Experts of a small language model.
Experts: 64 experts in each of 15 layers, 64 GeGLU neurons an expert, 8 picks a token, a softmax router.
Below are experts of layer 2 (counted from 0) of a mixture-of-experts language model. Rows are named router (the router's row for the expert) and show model dimensions 0-255. Each number is 500 + 25 x the weight over its row's rms, rounded and kept within 0 to 999. Numbers have three digits each.
After each expert's rows: a language model's description of what the expert responds to; "comes before" lists some tokens at least twice as common just after its tokens as in all text. This comes from a sample of Wikipedia text that the model never trained on. Tokens count by the router's weight.

# expert 57
router:501463517513516519547493507462494519491487470506479462515476496492530488516499513515511516487537461528502490541467483479460522526543505486555513529502523496506472422512577497516539521473478508540541533468479490483507515494512535520478482469466518488513531457483487488464504496493520466481487541503486491485451471487488484495482499499546490482473488535493447511509472538535489499539494440468505474483516445504488507519494509527519467453506532546483505477483477459504565480498517503490530492506496471489506533515488526500460505529498533510500536503513515486512493466504494494513507513443483455508518460493497504526483451503521544506517492528493489498518498536494480542519509475531494506506547523536514452528502507458532465514519519522467535510524469475488496488513491483
Nouns that complete proper titles of laws, awards, works and organizations, such as Liquor Act, music video, Speakers Series, Polytechnic University.
comes before: " of", ",", " (", " in", "\"", " for"

# expert 35
router:529487521495505480538526520518501513488522515510520540498516533507523479477484552485513531534551507482477506516543535518496501478513516475502509476483501506520494519458493476481494519508507435472489505541485543531471532511530459496514532475488491511527516537485484516543511503479525489481465496516538505523526505533469491517519533430508541494522504471538504505521539485472512491461470523472470533526482508460481459490497485443492483492512481475484545524522460542486494516524443504488523559512525542479464485513510510494488503484506486488514526483501493456474477482500512504471476481495508490526481501487530507522455549493534452500517531491535488537511546485485494469495464497497512539473498510470497506527544498536482529462486499535466465479458482525485465518556516479
Finite verbs and auxiliaries after subjects, especially have been, were after there, plus had, has, also, began.
comes before: " the", " to", " a", " in", " that", " been"

# expert 20
router:456516528482464480503530469510527462534518511467541505523497496501509540510544528541495485510453512537454525441511509495457499510498476524512499472473509484476519536475507524521472552527500465485520469531485496488504508534540476463480542510499441473555502499521498448502465498474504517535512479465553499501507495526489477494504520530494546504478533488487529533487527524513486483490486497495482486465507488495535490467495516496503486530490514500537461497473501521530454488466507514532477449530517495524514499504486520507518513508506481479457524502493499527540531527479490469495545473533471542501468533489518492509535517464495493543481498517481510501482459502499484464453514487474536496523471508457460470473467493534497480517515504444524520548477479498479538490477523532
Line breaks ending table header rows before |---|, newlines after section titles, list dashes, and sentence-ending periods.
comes before: "|", "-", "\n", "==", "The", "==="

# expert 32
router:540478546483497474549490530509525509478509463510507511498492537487494500462444535484487480499552507491508516506544475539532514463494512474519509453472506538500475493501486472459476505510502506468483480528511499506441484527495469517518495459484475501527512516469526520506520513488507492459473521532519502487540483508477494498548496446516552512518507456447533512526518463505515490443523523502529519482498489472507483493507480479505486506525486515469537516501501515487529541490493517512499545510542549505476507504521473488513485474517536552496472474492507454520521469450514489509481507510513510520493476517484477503478560507506439494491483463530487518516511486527480484486466516519492492488482468534520520522571481499519540456496453540496488456468537530508465518519490466
Auxiliaries, adverbs and verbs in running prose after to, was or would, such as had, been, only, including, least.
comes before: " to", " the", " in", " a", " by", " as"

# expert 11
router:502477452490504541486483520529481494524517493476470565519506477495548541482512467498505524494511493517502495493478475524491462547495472480516457481486518474527546503544472540536470489511482515490491500494480557504510487552509550509499532474534534480511475531532481537480463495531499553516526512472544507506526499469508488482499546516496512482476514569466501492502479537508528456512501491508507547524519510474480544520516492480492486500515492451532478537487518476537512517505506513498491468487515520524503531481524522526483518449534500491542493546523478525521482496520489506516530513554517476508492480520520498515506476510456513526488479521448556477509509491530493498453507504472472483496505460540491524484491501499463451493499534426500488510521496519483462484493511512
Digits within years, scores and table figures (1990s, 580, 21.4), plus single-letter abbreviations like d, m, Q after numbers.
comes before: "0", "9", "8", "5", "6", "7"

# expert 36
router:480527487509544553477530480530523462525496549481532487494515505520479488522516473451524504504461471507470553479465451506488492530523482467470527529467479487508547488468475491475497473533471520460537489500502499511525507489553489483500512518515497492521510534496453491526455502539486496509505512516488508502493527537504522452467523517498492469488497473516494490521495522502488479517480509484490525520499530513551539503535500499527528522502516442495463540508500518525446444467559473495498489508471522502525529484456517466481519507500495469492529498487494515511540503510527516529503481497470480478479499486472493544503488465507503519487526477496472478511498525500483507480531556520470530529543502481466494463477538473485430469474531479472503517496457517497531504451535531
The first digit of years and numbers at a line start or in table cells, such as 1944 and 2015, plus sentence-opening He, She, His.
comes before: "0", "9", "1", "2", "8", "5"

# expert 30
router:513510538512490459489502478536540524446544450496481508496504500548520488487448493537507469495500542451499514513535494515524495510496494459457475460522482504485531515468479514508484495514525445480501503534505475522481458493473501479495516493480461468507537472489504500534504523513495548523545517507445544457479472475502538536508438531479508478497463506516536509492496442480493493485527515542483486548526528488500481519510496514488483531489464456501515510449503501505477558473462510494510479522453501469492485483480463477495495470505485473471511495515518475501458502532484504469499499485499518475495468553478488498557476484448475480475482473483544483486516506496510499523491530493488477515533537492524499508494487537497529496482472506512472500468529536510534523473535509
Conjunctions and prepositions opening a new clause or phrase after a comma, such as while, than, which, who, and, with.
comes before: " the", " a", " his", " he", " it", " an"

# expert 2
router:520519496459477470470517486475510515503491532467503521498499516510520497531534482532528445482457529505507482478535476508484485503455473478514478507521488453481490549469517490507449524517476556498487530519445480502513492448576505460510529535498499485503521504494483438503457483477488492474520503511539489532502533534455475485511528524476495465519486493476492547482538517499520460486463515504515538496506512571536486489496508530509472521472506505539474473491471512504511464506487465515516460497520469516500469488474537503506472538510504513458517491545484510540516544499484495541466467518483541476492495520491504480513502482445490564532496510488518501485504515452499478473527475479518495526502495474468497457483483503454498485514527501507513544498491501494510488465496516
Line breaks, list dashes and heading marks at paragraph or list boundaries, plus sentence-opening The or In, such as ==Career==.
comes before: "\n", "-", "|", "==", "The", "==="

# expert 38
router:500520482485535538473490478509535481503499573520523517510511512524500465521496465464533528527478484490494491474530473532509514549484512480482471531521495512505491509463461495528519475511477486481517483509479473484504517497549490468518522502514483450520516500468472470500501483561472505512506544520523479514498499547473505452473507557507496480524461460518496537479499524513553490501456461517500526520512506495556533516508487512534506535481543482512473486502478501531466459468513457450516477534493496530508511507472506473486484509518476456496549539497490509483509501546539493507507496500485517506482482465504514545563471474482508514505520500490480505499538525489525517486526540502465527514507523459505502471485514481451447490466532462507517500465455494502475508462517538
First digits of years and numbers after spaces, dashes or pipes, such as '1'997, '2'007, plus initial capital letters.
comes before: "0", "9", "8", "1", "2", "5"

# expert 8
router:511483499466514462462500506531497482522463510475523480490527469538505491504488457464493494525469506543531540510487488450514500505490461484511515482495487456469495478518454495505492459496495525481472515538495496436546517499489457487514533551482522444507479483510496475475471546449491512503501539468533495505515508467531469505501444539500480458514509475422511515475516472517493506525532531501508506496495506468524485490493514481488501524492540511518495474502526507498460456467508475525485519474510468528474507461500524483535478525496495499513479541502524512455504473466522454476470518500521459499523531519504526497492491471473515522520482472467482465489476504456501507466511475479494492536480497461494500543482489508482470466465499514469516527497462561470522519444498508
Spaces and month names inside table cells or data lists, usually before a number, as in "| 2010", "SPA 7", " March".
comes before: "1", "2", " ", "3", "4", "5"

# expert 12
router:483557458534487499461479496508508481520473533510471542472498481466504539486519487490538480478497469507487472501508480476552506471475464539487458480549515510521547535520474492540518492480495505546463475522512465463522482560464518465506513503524532467467528496496493466446464526519514509469502457471552496549486515490536495511545488504441494473505481496454478547457519535524486459548517469486502494466514506484480526529483508484525484543506515507507486466467520492473470449495496496511524498470492511493530478472506512542501499511513470500526510521494504572483500487527493507509536498531514525509518503521528500479519498533499511480520539514489503482503499512505518504465512495509507492486515502494516496490470504502466495486443508492522522482455528496470457460468473513
En dashes and hyphens between numbers in year spans and ranges, such as 1723–1727 and 1957–1960, plus following digits, ages and ISBN parts.
comes before: "5", "3", "6", "4", "–", "7"

# expert 4
router:482484473471510486476461507495518482476482524519492494496532491527473486524515430441530509515474479522522505465525472465477491539502464490512491517493471447475505466505455505494462454511518542503483535515510490505543525491507445454505517563505506476499513492498488506452470484435509518525521518473523496486522502433489507506480464522493500481481471494473508477476531491484475506536534472494489498514475535496548476480538520514507489522508517469478497499515499524511476463482517474478495507502515466477504442467499517468495489510478509519518495520503519535448498452473516476504488507482503495507524497512503461523529481480483507558516486489508470453474497510483470548480507469465524486519497447477502507529485495475492475468486529534463457532546444515498541495485514522
The space after a month name or weekday, before the day or year, as in August 28, Thursday, 15 May, January 2006.
comes before: "1", "2", " ", "3", "4", "5"

# expert 37
router:536460546490510477513494503504518530486513467514492520512519523495492477468463561493501476484567518491479522506537508548504501456474517489527515491488469548489481480492494529475503526511536517472465513529492457489474476513509448532494496457475450463494513514459515518537516505486492504446477480495511508485505455492490514501503531438506515504513533485479523501539506468476517491456489536461481514507492473506462440493500484531502516495476468525455547514540508512480486510478503505490485515519518520501497526501472473474519473469487467495470478473495525472510515513450501503523483530540497493491494488536503472533512543502537470446476464472508464514513493447524484514510484520493514514495515452548505537538526462516523514463488483538521497492475516517544486522488502454
Function and descriptive words inside prose clauses, such as more, not, such, widely, varied, known, had.
comes before: " to", " in", " the", " of", " by", " a"

# expert 21
router:526505510537493468519534506555512510484514469537442507467512482519482512481456515486498501541534513517491541497543551495506446509469507491434521496545499512515523496498466508557445530532512481494468516477541500556473498475488478508504534479498516502528479506499525517491556535459480542518496487495454546532541491473500517524494494525502487458487502482498499499524474450470455514477501510501468477536469553496511467501477479469480483517503465468477502509472477538472503533509502519476494517521468553481490508532507462500485470489520511455524486470528538499476466533498504489484466502458510522530480470496528533498525506521484476485492474450503494527481478477489493494536448520480478528499476521485524507516508479529520532500501515515510476499536529513498496514513509497
Conjunctions, relative pronouns and subject pronouns starting clauses in running prose, such as which, when it, that it, during, whether or not.
comes before: " the", " a", " was", " he", " his", " be"

# expert 14
router:444520471495539502441467454529533471457514534527485451471522488507485488474492436474524494483469487507531511528477472476540519496466462449498489480486509492520521522530472522541482479511467522488465445495503503511544534497493488503455526540508521511526461520512517487496512462505497525530495517495475524522510526488554457480470479525511519470514520459502540466482496468479459516499516523487505484501488505508526494470468538501478502489491449523533510490492515523467450448506477485491477486478526484494534505521478501451522487530550479488522454495538466526482485458483511483485514500474488538527483509507539548503504490534484526539520447456489483473476491487480513472507523510467488477498504482500478478524479492498525489495486490482462476502530465504485515494507511526
Month names and date digits after "in" or "from" in prose dates, as in "In March 2024", "Born: 18 January".
comes before: "1", "2", " ", "9", "0", " September"

# expert 49
router:512500549495474502477527486520484553513511472496468486512473500515503481494494546475492478493519511512509469511484504539480504495546520482483489535488470491531474495496478527495511491477515544516501558494462482498501492480501511523510478440448475511491471538517514540519474453538476486482473515491493498500464463483470484505500537480535474502495540527513525486529523523483486555521498499505480516493468485574477516495495499519496532474476452519488555551508489525460535510533512494484496454497536528507539478496503524491522480456452507476547480434508492441496517493464528527495440538492512479504501515506532504488486492502504493503499477512472465489502539478468547464539516486532491522492460515512502522514478480503518507500493492540500540506527468475504507543543532476
Adjectives and nouns right after the, a or his, such as main, final, own, new, distinctive, revenge.
comes before: " of", ".", " in", " to", " and", " for"

# expert 51
router:504496523512491497508547499487499531507514523503517467541484477519509460499542516511512521538489482507498486520479532520498462519549501522519570550488471484520458485498529477473556519491498508535501516485477521510501511488498527562533479524493493548510482543551539546493522452499495455534491467496476463454501466481474469509464526488521475551494498529510457504478490527480492555522491495525512498513512487531486481473500517487466486484507495549495501512506492484515507462542459522504515518539496536516494483519541478513466535490473523486523536501522527484484511476488477473476528487493485463484487522454505512495448450484488517498476540546514474488499544478491508519520509469501486490457509529524477496475525535471513525509536537501519521490457479467466524517523507470
Group or aggregate nouns after "the" that begin a sentence, such as population density, the family moved, the US government, team, Party.
comes before: " of", ":", " was", " in", " and", "=="

# expert 22
router:462562466543448501516497466498507510472529492464502455501500506539487513490501498517555456497484514483479486509522466499493524507483508483476453476465442494483582484509465488510491529531530480467503479500527487526464473491472468503504484496467497521515493474533475510546502530518510538529535505527500550539510506527465517532489495543506488471524487490508512505467511508506499532494510509502448531528533519524452503520453493490445512530493482445523512482479510507513475520477534490524541491462528471518450519507503496471507511484505473508521505516517502507464483516525452504476515521492511555494513496466523498493521499481446521491503488481496533467464456520486496459503485509512507466499511494472513519465454477483478518528497498494453492506449523476517473485511534534
Prepositions and possessives in running prose after a verb or participle, such as known for, according to, in his, by, the.
comes before: " the", " a", " his", "s", " first", " its"

# expert 63
router:502501534500494550512523521519487563531484499509467472498483501493481483497489550470478514501555499530524476536477516512503490522536531490484514558497496472553457502512508521493539531425486520554534555494459537518494513482481547528508482451467474494476478525519525530481463459502495476483476508494471458482501455507484463482525509466521462503489508531534498462520515506517507538518498518503514502500484506505464521507481490517473491466489470549496519546481510527472545520527483490506500486516534536517527495491535502499488476471492495501542513453520511445511484510508534506511466535482513462513485489473521524466487516505519525488493512523479460489507519474491527523547505477537485481464492546491511502500472494495520527502506518537496544494532474487500507558538512501
Nouns and adjectives inside "the ... of" phrases, such as the view, the sentence, debut album, final season, northernmost, own.
comes before: " of", ".", " was", " in", " and", " is"

# expert 25
router:519500471472499502486514478495467494527486495480512505498505519510490538508546475481499476533463461525476534501514483491502469535470491480494462505536520499489519514484484498501508492487482533506499496511528473477524507491514469484491542517532544509500509485478513472532472500534464485462528474512560534534489517530496516498507527547492471507522517528476492518509490522481502470555502492495503533529470477506526483500494532539495512517474546438508458459467472507544452457465531451504548459453548479474514544503453520523510474487535471549515489536497468526525508514514458471502518493510532474515477497483510494501500458497504476558528491489499488518516489559488508534510446526489494492560506492502480559471493483509490458481492482499509502505496490535517517498454504538
Final digits of days and years in dates and numbers, such as 2-4, 201-8, 1-9-33, plus line breaks ending list or table rows.
comes before: "\n", "|", "-", " |", "0", "9"

# expert 56
router:510518466494483519494508473501469469497488530498505537512525495498489534504517495501522506543510495482457516488481447512487492549487497511456484497495516511454540522477490518516487478509486440484500473523516437475526504542479492464526489522515531491504508480493515500480478530530516510498540544485520499504487525547482499513545513547482498493498477505463528545478511512502498487506500505527493470517499491468556521487484547490508493511500526456496437438523457467522475534465517510555533473473522496504481517496505520506480531492514481490479533533491441544474509513550514501503535470516496503513489523482510502497527506465494491493542531488489513509505479500512527485441527495469519493529473452476478519468482540541450491492498514469523496471454511530529458452449515526
Pipes, commas, semicolons and percent signs after numbers in statistics and election tables, such as 48.54% |.
comes before: " ", "4", "%", " —", "N", "°"

# expert 50
router:483547472511502460499501523484497506526466506517515437529484475507466454524536508531462529479545470490513476525453491503505497503493503510466564529497498498503460470525555487532532545442524530529515506509510519503543521463504497523505476483534491528480492486526525533456532453528461465488460513493477515528511542517557482486502444487512485525504503500504470500477490543531510525529498460504504472463519468506494511515448496524502510490530518501510516489528502469488524489507469467516507487466460485519513497505543506478493506524484521499487492520480465498492511444527508474468515471462489485451517496488516520499464489492527505508487534561498476495517472489502501491559500474485442491495491563511497513507501521462499492500550504522454523498503471481516496488514500476
Final nouns of institution and place names after the or of, such as County, University, Cup, Airport, Community.
comes before: ",", ".", " of", " and", " (", " in"

# expert 34
router:516524455513462479472516457485504467452491499506484510498505470461491514490497523498501521499505464482545539484519527459507477521506489499510508464530520509535528511464514484457476491469473491488481487498496479514538508531491494477502493527471522466489498518487530508497485472472503522470544482507498510504499504489531527537511490523472520496514462485515488515494457525502517457525526492474487464499527516457527520504525493473514442493502505496448542488561494501536475483476444459480510508510441494491481512531462507527474539497514494468490562485506506526473459539490531564481511491474539539491523489504508462535484484478460465481517548502515547521483512472505472455462489514486487497533485486526492510458512493528499511500474504479505454514514507451463495435485493543
Periods, closing parentheses and quotes ending sentences or clauses, such as 1513.) and September., often before He, The or However.
comes before: "\n", " The", " In", " He", " It", " was"

# expert 54
router:550520461476485488476498468462519507499443535489502534472504478486537533511523474526497536535451501484478448493471515500473514510523502523501453473542503452489505502481526507527519512516548492485488488477522507552490500468469496518485495549534502553466489488477502502494475522470514516541515498545497527493485507494529515464466549526460494520499488499528475457516514458450531491481541521453462502511494539481533505509469493508525495465524538471514499533507511468498442492504489500529486479502479458526513504481514482512482488502532490538536530478483500513514479489540519481511545502526515518524502531480493523529534441508531482515469521504560485533521515501505471480481515470504507475478495523471481486485496490509502488488493492467533477471510520466497509497474421517
Final pieces of names and words in prose, such as Gerald-o, Bar-at, Kik-uchi, plus table entries like FW, Win, Loss and Democratic.
comes before: " |", ";", " (", ")", " was", "'"

# expert 13
router:476515475489511467466495499500542464505515519515513489485482495488466520499471442503496485522477508499497507524483538483492490481512496471530514461484470519489493438504491484509481466522483481459479495493474496509512498518487502474528454527500524494502457515533474487458504484502501470506453514506503516469556526524531522480472472514496537452519516481535497503509510522507544467489528492531518465460503510476492472514477524497503511552536544473509519511485501523483430493519498499447493547512472500508474494492480500486550490526486531482456490494498488517467540458503552451477465486540447459523495505473513508537498547476470495545479510493495546491529498492523505491456567494509462504530491517440499520550492514499522499490480523479479481489522471520528505479458501536
Country and place names, often in sports results tables after a pipe, such as Switzerland, Portugal, Netherlands, New York.
comes before: "1", "2", " States", " City", " State", " U"

# expert 23
router:468510475484557550497502479488484475517485496493499539522534486492453518494520471499485518528487497509457497460480474488465486462532440534533476492492499490526524485494481525512510482506474491490498517481526501492513479501524510456514497536511523483506528492518461481482485555527532496530526509517496479514456533491511528487516528523426464528480469506514491480472493514503463489523535513475521487510503513489474469508534516481497477486494527452522465447472473467499477485481482515496453522493514552482539463494515533544497481490510519519453482525468503527509521474557545484514507492532526501525497521499510472485519479516499499501514475511493522484477481558551487504500536537495498469494492467448458494472472465512481470451489538466528510498500481536541473487484451472
Later digits of numbers in tables, percentages, years and results (100%, 96.5, 16,982, 1980), plus table divider rows.
comes before: "0", " |", "1", "2", "8", "9"

# expert 45
router:474527497487491475496515500500518526513481509495506518509537480474509533476492468496534449526512473466465508496500482539492457496500502503500454437555511502504551508476475543541498464491473453484476513504493458474503498515497528487460507494532515484556482492498469516512506527512549554507495523451503535504507525561487504488545513503474532466479543526514517539494511499501505488489518445536505461529515522492499490519515521524506545525467496473525469491476455483529467489507503502506522423470513477490505486506461529499542512497526471492506526542526495508498506509509498542519529521526507500486487481469501538483543460489481529514508501522484557519525492490503547497513495509501514505467508462470496520536464453476483455501511526463496483495490501531525499489441522494
Quotation marks, "or" and "and" inside titles and glosses, and the digits of years right after their first digit, e.g. 1951.
comes before: "0", "9", "8", "5", "7", "6"

# expert 6
router:517548447471513501459502494486549493523488545493547528532512521486536539513542435516503516489446511533508466506525472510498537530475490507469458513519544534508545493482480517523495491516503522449484493503536461455524540492502499464478538520517516493495487480500525484496437507549484491477523519514552492513532522538488532504512497533482488489499496463468505539479456508499520477499485503513470538485494494532504497497459541529540505518485555454527438481494470471535479498489565485480524489499528504492543502486500510516497468498498520521524488542515480540477502471510464462501515497511517456494505475492502501494487465482462509540504488495495513504453512536513499526494478524479505511538485474506479506490492492493471480475468482503513486460481504495447485495485485500
Middle and final digits of dates, coordinates, database IDs and scores in tables and infoboxes, such as 2016, 1984, ChemSpider numbers.
comes before: "–", ")", ".", "9", "8", "5"

# expert 1
router:527519510480465498500487492539526455512488529482512485491511480495524529529499471472499504517471481439482431478538489514483484498493477522555525479478492507492529506503531507504489466528456514516521545465436484484527466474490499484505494484493513457501500488509522447519470514513545489510491517485527523533491506538547508517527502541492527488499501522509521530511491460475505517512535510486470568491464473496533483485483502518484495541475509472523481483462495495487474469492539506500473452495547457547490492483495554482537511515461534502517519477501442529486498503499497460460514492492474522494497500556499513489517474469444520512516479465456501461496525497484527493494535458503494460508509498485547527502475479521455498543466479497487467471477500507492479512497460489
Pipe separators and blank cells in wiki tables, especially after a name or entry, as in election, episode and results tables.
comes before: " ", "|", " —", " —;", " %"

# expert 46
router:539456535481507489535464538501491501496525479507523508500497528495536510476494508513484501484539496472513478482546484511498502530497502508544463510442508525483526495504494501456467493510471520487500477510487495480444520521509509483506521487502511478500489524455511490490506512512542467502477515521527472479511432477470484509514472453476512511522496480481514496497517530551506468474515522528517509501515467504513492471509475482525473480528528475494541450515490457490532491487482481473501552519491512468487489517501515527505480538489501555470532446495499464476512499505512491507495523498515513466497469542455445501455531483509465510524506472509486524508525485558461480480518505529461472448495475504535512525557499444461524469495437520515478443521520466479524470498471475
Main verbs and participles after was, is or been, and auxiliaries themselves, such as is argued, is revealed, had, became, joined.
comes before: " to", " in", " by", " a", " that", " on"

# expert 59
router:468498536484472520514498484484474492529502472504511478521456483500532538515495563541526476487551483532518490507484496472479513493523507545528524527479492519538463491473540551504526544468475532527502511484453556526495504479473507522523492497499503521521484543567531532497453507502502460499474485487535442513458504493472488481461560443525511555468491519510497493505460533504502495507499473514527501474510475517487500481486505509492465478462481517515517509507467492482546482514491507515513493489460507502529482505511527502480513469483524526509519507516485473506490454515478489467492504523523479499528473480500505473511464500476546504495507520471483488503513502482485539534524470508545457480476513544526466507517503469482521514507498504503533522488463433457487496555543507
Category nouns after a or the, often defining the subject: song, enzyme, album, species, series, area, company.
comes before: " of", ":", " in", ",", " was", " is"

# expert 16
router:512518512497466484486498487505505466532517512462539559486491486473527520524541494547512495524457496525469497458508469493442516533467499531470481509503512483469506546478497478519464549542483470464487505529508511480526500488531473465537526525492500494491484509525471444524473516496493505518486519478533504535501506535496457465495483506483487469491531514475520502428546511492491499504505507483472503503494521521556444483491478521505524513498524479525474507505495511515449484479499507540485474473487454515510499461471514518462491529462449483461495536474512547540514542520485470530529493532488563524478501482517547508519504512507502533525505482506490529501499528481503523480484496498507491513487467483477490457476489515467480520532523467515532530479496538491557467477504526
Line breaks, list-item hyphens, table pipes and section ==, mostly at line starts in lists, tables and headings.
comes before: "|", "-", "\n", "==", "The", "==="

# expert 39
router:491509476501474481474518475514506456493495524505540523461465498499469533482509449552455473512488478494499462489499495467511496486493490520512513484521548513489528518480489539492477463508474488452507474480538455452506499478454481482481496532542510480533517533507445539499523510522521529498533517474561504510522453540525562479464526512437516463502522538490505501476512500522504493514455481507472496508518481494528501489505538482519518518490533470479476525498478513507450453472517488488489471525470472525487513473499524504500534481454479514471495538495536503486461534509505514515513474515488483478534481503516549468527476466473543480540516492519483503499502504493474533489475538490512519540533503474514469509468507502483516495464516439522477515532503513471478478479471516
Periods and commas ending sentences or abbreviations, often next to quotes or brackets, as in Dr., a.m., Agg., water. and ).
comes before: "\n", " The", " In", " He", " It", " She"

# expert 0
router:484491476490476485547463462465525446505490494492472503500501458507469516513502517505549479502528486544486503485486493458503479498487479502524485484501466518516514524526517499510483527512486535498514504505505508494486477469541522482460479482534522491490522527505449457481477493491486496472517501493504467491494536516514513481464466515471482485568506485574463507499473536525503461491513452519546466459520487501484508530510499492483504522517526471482503501464526540538523449508512491449533534488460470502495512460465511494525536536470529491468524528503497493527481514506552502494482498516497454451498484500481483476517469464469543502479448553477493480481474510479488537494538501462526488494475481492518502484478491493497466542496513508498530539524428541517472488471500520
Nationality adjectives and occupation nouns in short biography leads and title lines, such as Australian, Scottish, baseball player, politician, plus heading = marks and line breaks.
comes before: "\n", "-", "|", "The", "born", " American"

# expert 48
router:517480484524471525525501531473489472509480552479553536521516470470546528492557511525474503520462525501471476499466495490489525505512478508473527481498534558485490474515530516498500484517520441487502492484535472507520479544456513499528481507509487473514484488544505514487529533533522499501529493518491482474478506490499511559508513523439538511496504500484477498461455452479531479526494475497476481472476513466505499497481512475516519492524540495499498493503495495473473503499553493532471489508473465494474562508517474504472504518525516470514482520490513538505494505514487476480532475531513490539508551475526513531492460508465545474485547488492461493517478513490517545478494464533545466499495488456512477485510507510494465527491477502547507443493524491492469422475477498
Pipe separators and percent signs in statistics, election and sports squad tables, such as | FW |, Votes | % | ±%.
comes before: " |", " ", ";", " —", "/", "N"

# expert 15
router:466476498471515469471500471486483496514449518481507479501526505510524485522541432490453478532456526499548499532495488459502464481515473472508487464470495452510523472541467504500495467483509525480462526507486481491535518541471480492512558534541514490507507443523475487454458496471537535546512507481512499525520528478532492497532463511476528504485518464508508511502499487471493475517524500521542488554491475516458512487495483507488478498452502493500473465466526495476479499501477517471511519469476486524512449516485507528550498503549442488512482519496490493453543464489489511484493525497531487480495550504491541475515479486528495504523449506481544499491495512488504507488498488449479479498488464489493481533494481496535457483481498493492454511500469542476508471467475508
Spaces, digits and unit symbols in measurements, coordinates, dates and ranges, such as between 50 and 60, 54°08′S, 6 ft 2 in.
comes before: "1", "2", " ", "0", "9", "3"

# expert 29
router:511516506548496473527520510507516518492541459495488545481513526528500500490475521476516503517548529513486532494536557492509487504480536477448498472504471483483532512462476481503458536527483499469527520490530508527443491459475507539521533479452502500517474504497488494523537523498505549520521538536442509476528528475470500493489510512519493501508482469521508506555478459461509533476489517509495468502510549469491481478473502485482510520521468478495515473476506527484517549518544513539534472486492538513453478493510444476518474471490505481524499484508529479475501504514499513465458482470514531503484496508490504495518546493452465475494460450514518489495473490502489463478465496547488524508496519489521510512499498505535551525496490533482431501543535481526461521511489500
Pronouns, determiners and linking words after a comma or clause, especially this in Despite this, plus the, his, which, that.
comes before: " the", " a", " his", " was", " he", " it"

# expert 28
router:488502451505525474487493494480506509480519493499506507505499549488530515510499463521539470506483492460466484487512524515507491507485521507507474475506547497493549495471468471528498471510498475496562502505519477497485496481486468465453501513473495495545509473471465498534468498497515534499520497525518518549502536540531537517516502551517475488528480520455494534524507523501506489534492489496464542491522470521508464547518524509499535534482529460511420446457515472497470480483559515505527495467495484517486473502470523454490524502493503524517505506477449490487486495563445528511519458504502479504468486545484510497524494477472534531524518483456541489505507519503493499493486530512469535463499466506503532515482485534480521521485509496513470483475534536519456471457518476
Prepositions governed by a preceding noun or verb, such as impact on, tasked with, aimed at, plus inner digits of years like 1994.
comes before: " the", "0", "9", "5", "8", "7"

# expert 19
router:491499521499472478501515506479505482520497539449482531522525532514509492548543499532504505551457478543478509458525465488487468536469476516494513472485503480485534542487487486533464527523476525498481513515480498492527499489552498471522543551500473451537531506513491446488485511494521542550514491503552537478486477496514471508512501536468509505465536510446495518485526545532536451523496535539493516503463510487537475476508495490490507531475540492537467464488498527497492489507513485507486461509506469471530505464500523527493514534520490514461514501509497515542534554533496440512515499501506525490469516476538494486514507502473494510504480503499506493469466534504505506465525466486479480505475487441442500470478494509467478499516505472526509551529488529508532498512513511
Line breaks, table-row pipes, divider rows, list dashes and heading equals signs at the start of new lines or sections.
comes before: "|", "\n", "-", " ", "==", "The"

# expert 26
router:488525444473530530496486488469486464535477513470526485537523527477471539499515480504515505505469502479485487483496461502483535551509500496522486465454513524461508482472463480507504470536478465485509485496488495455534470507482500473522490505509497477475499464489534480523514536543516512506484516524562493521476483530522491527494483551487501501504496511494445533487524560516502514517510491523490519536488485509504505488533503516541499527511557456504465454482499470538467488450544481497514474508550511540497550513471552508503480508492496520518515544494447523486500517535490509516510523518506453489533533487527471529461468477545519518526510507476477506511503531514510496507506531448518500518508467480503487495471496523496450507479496468538520469471545510482492476454487532
Second and later digits within numbers in scores, tables, times and years, such as 2'0':00, 1'7'th, 2019–2'0'20.
comes before: "0", " |", "1", "2", "9", "8"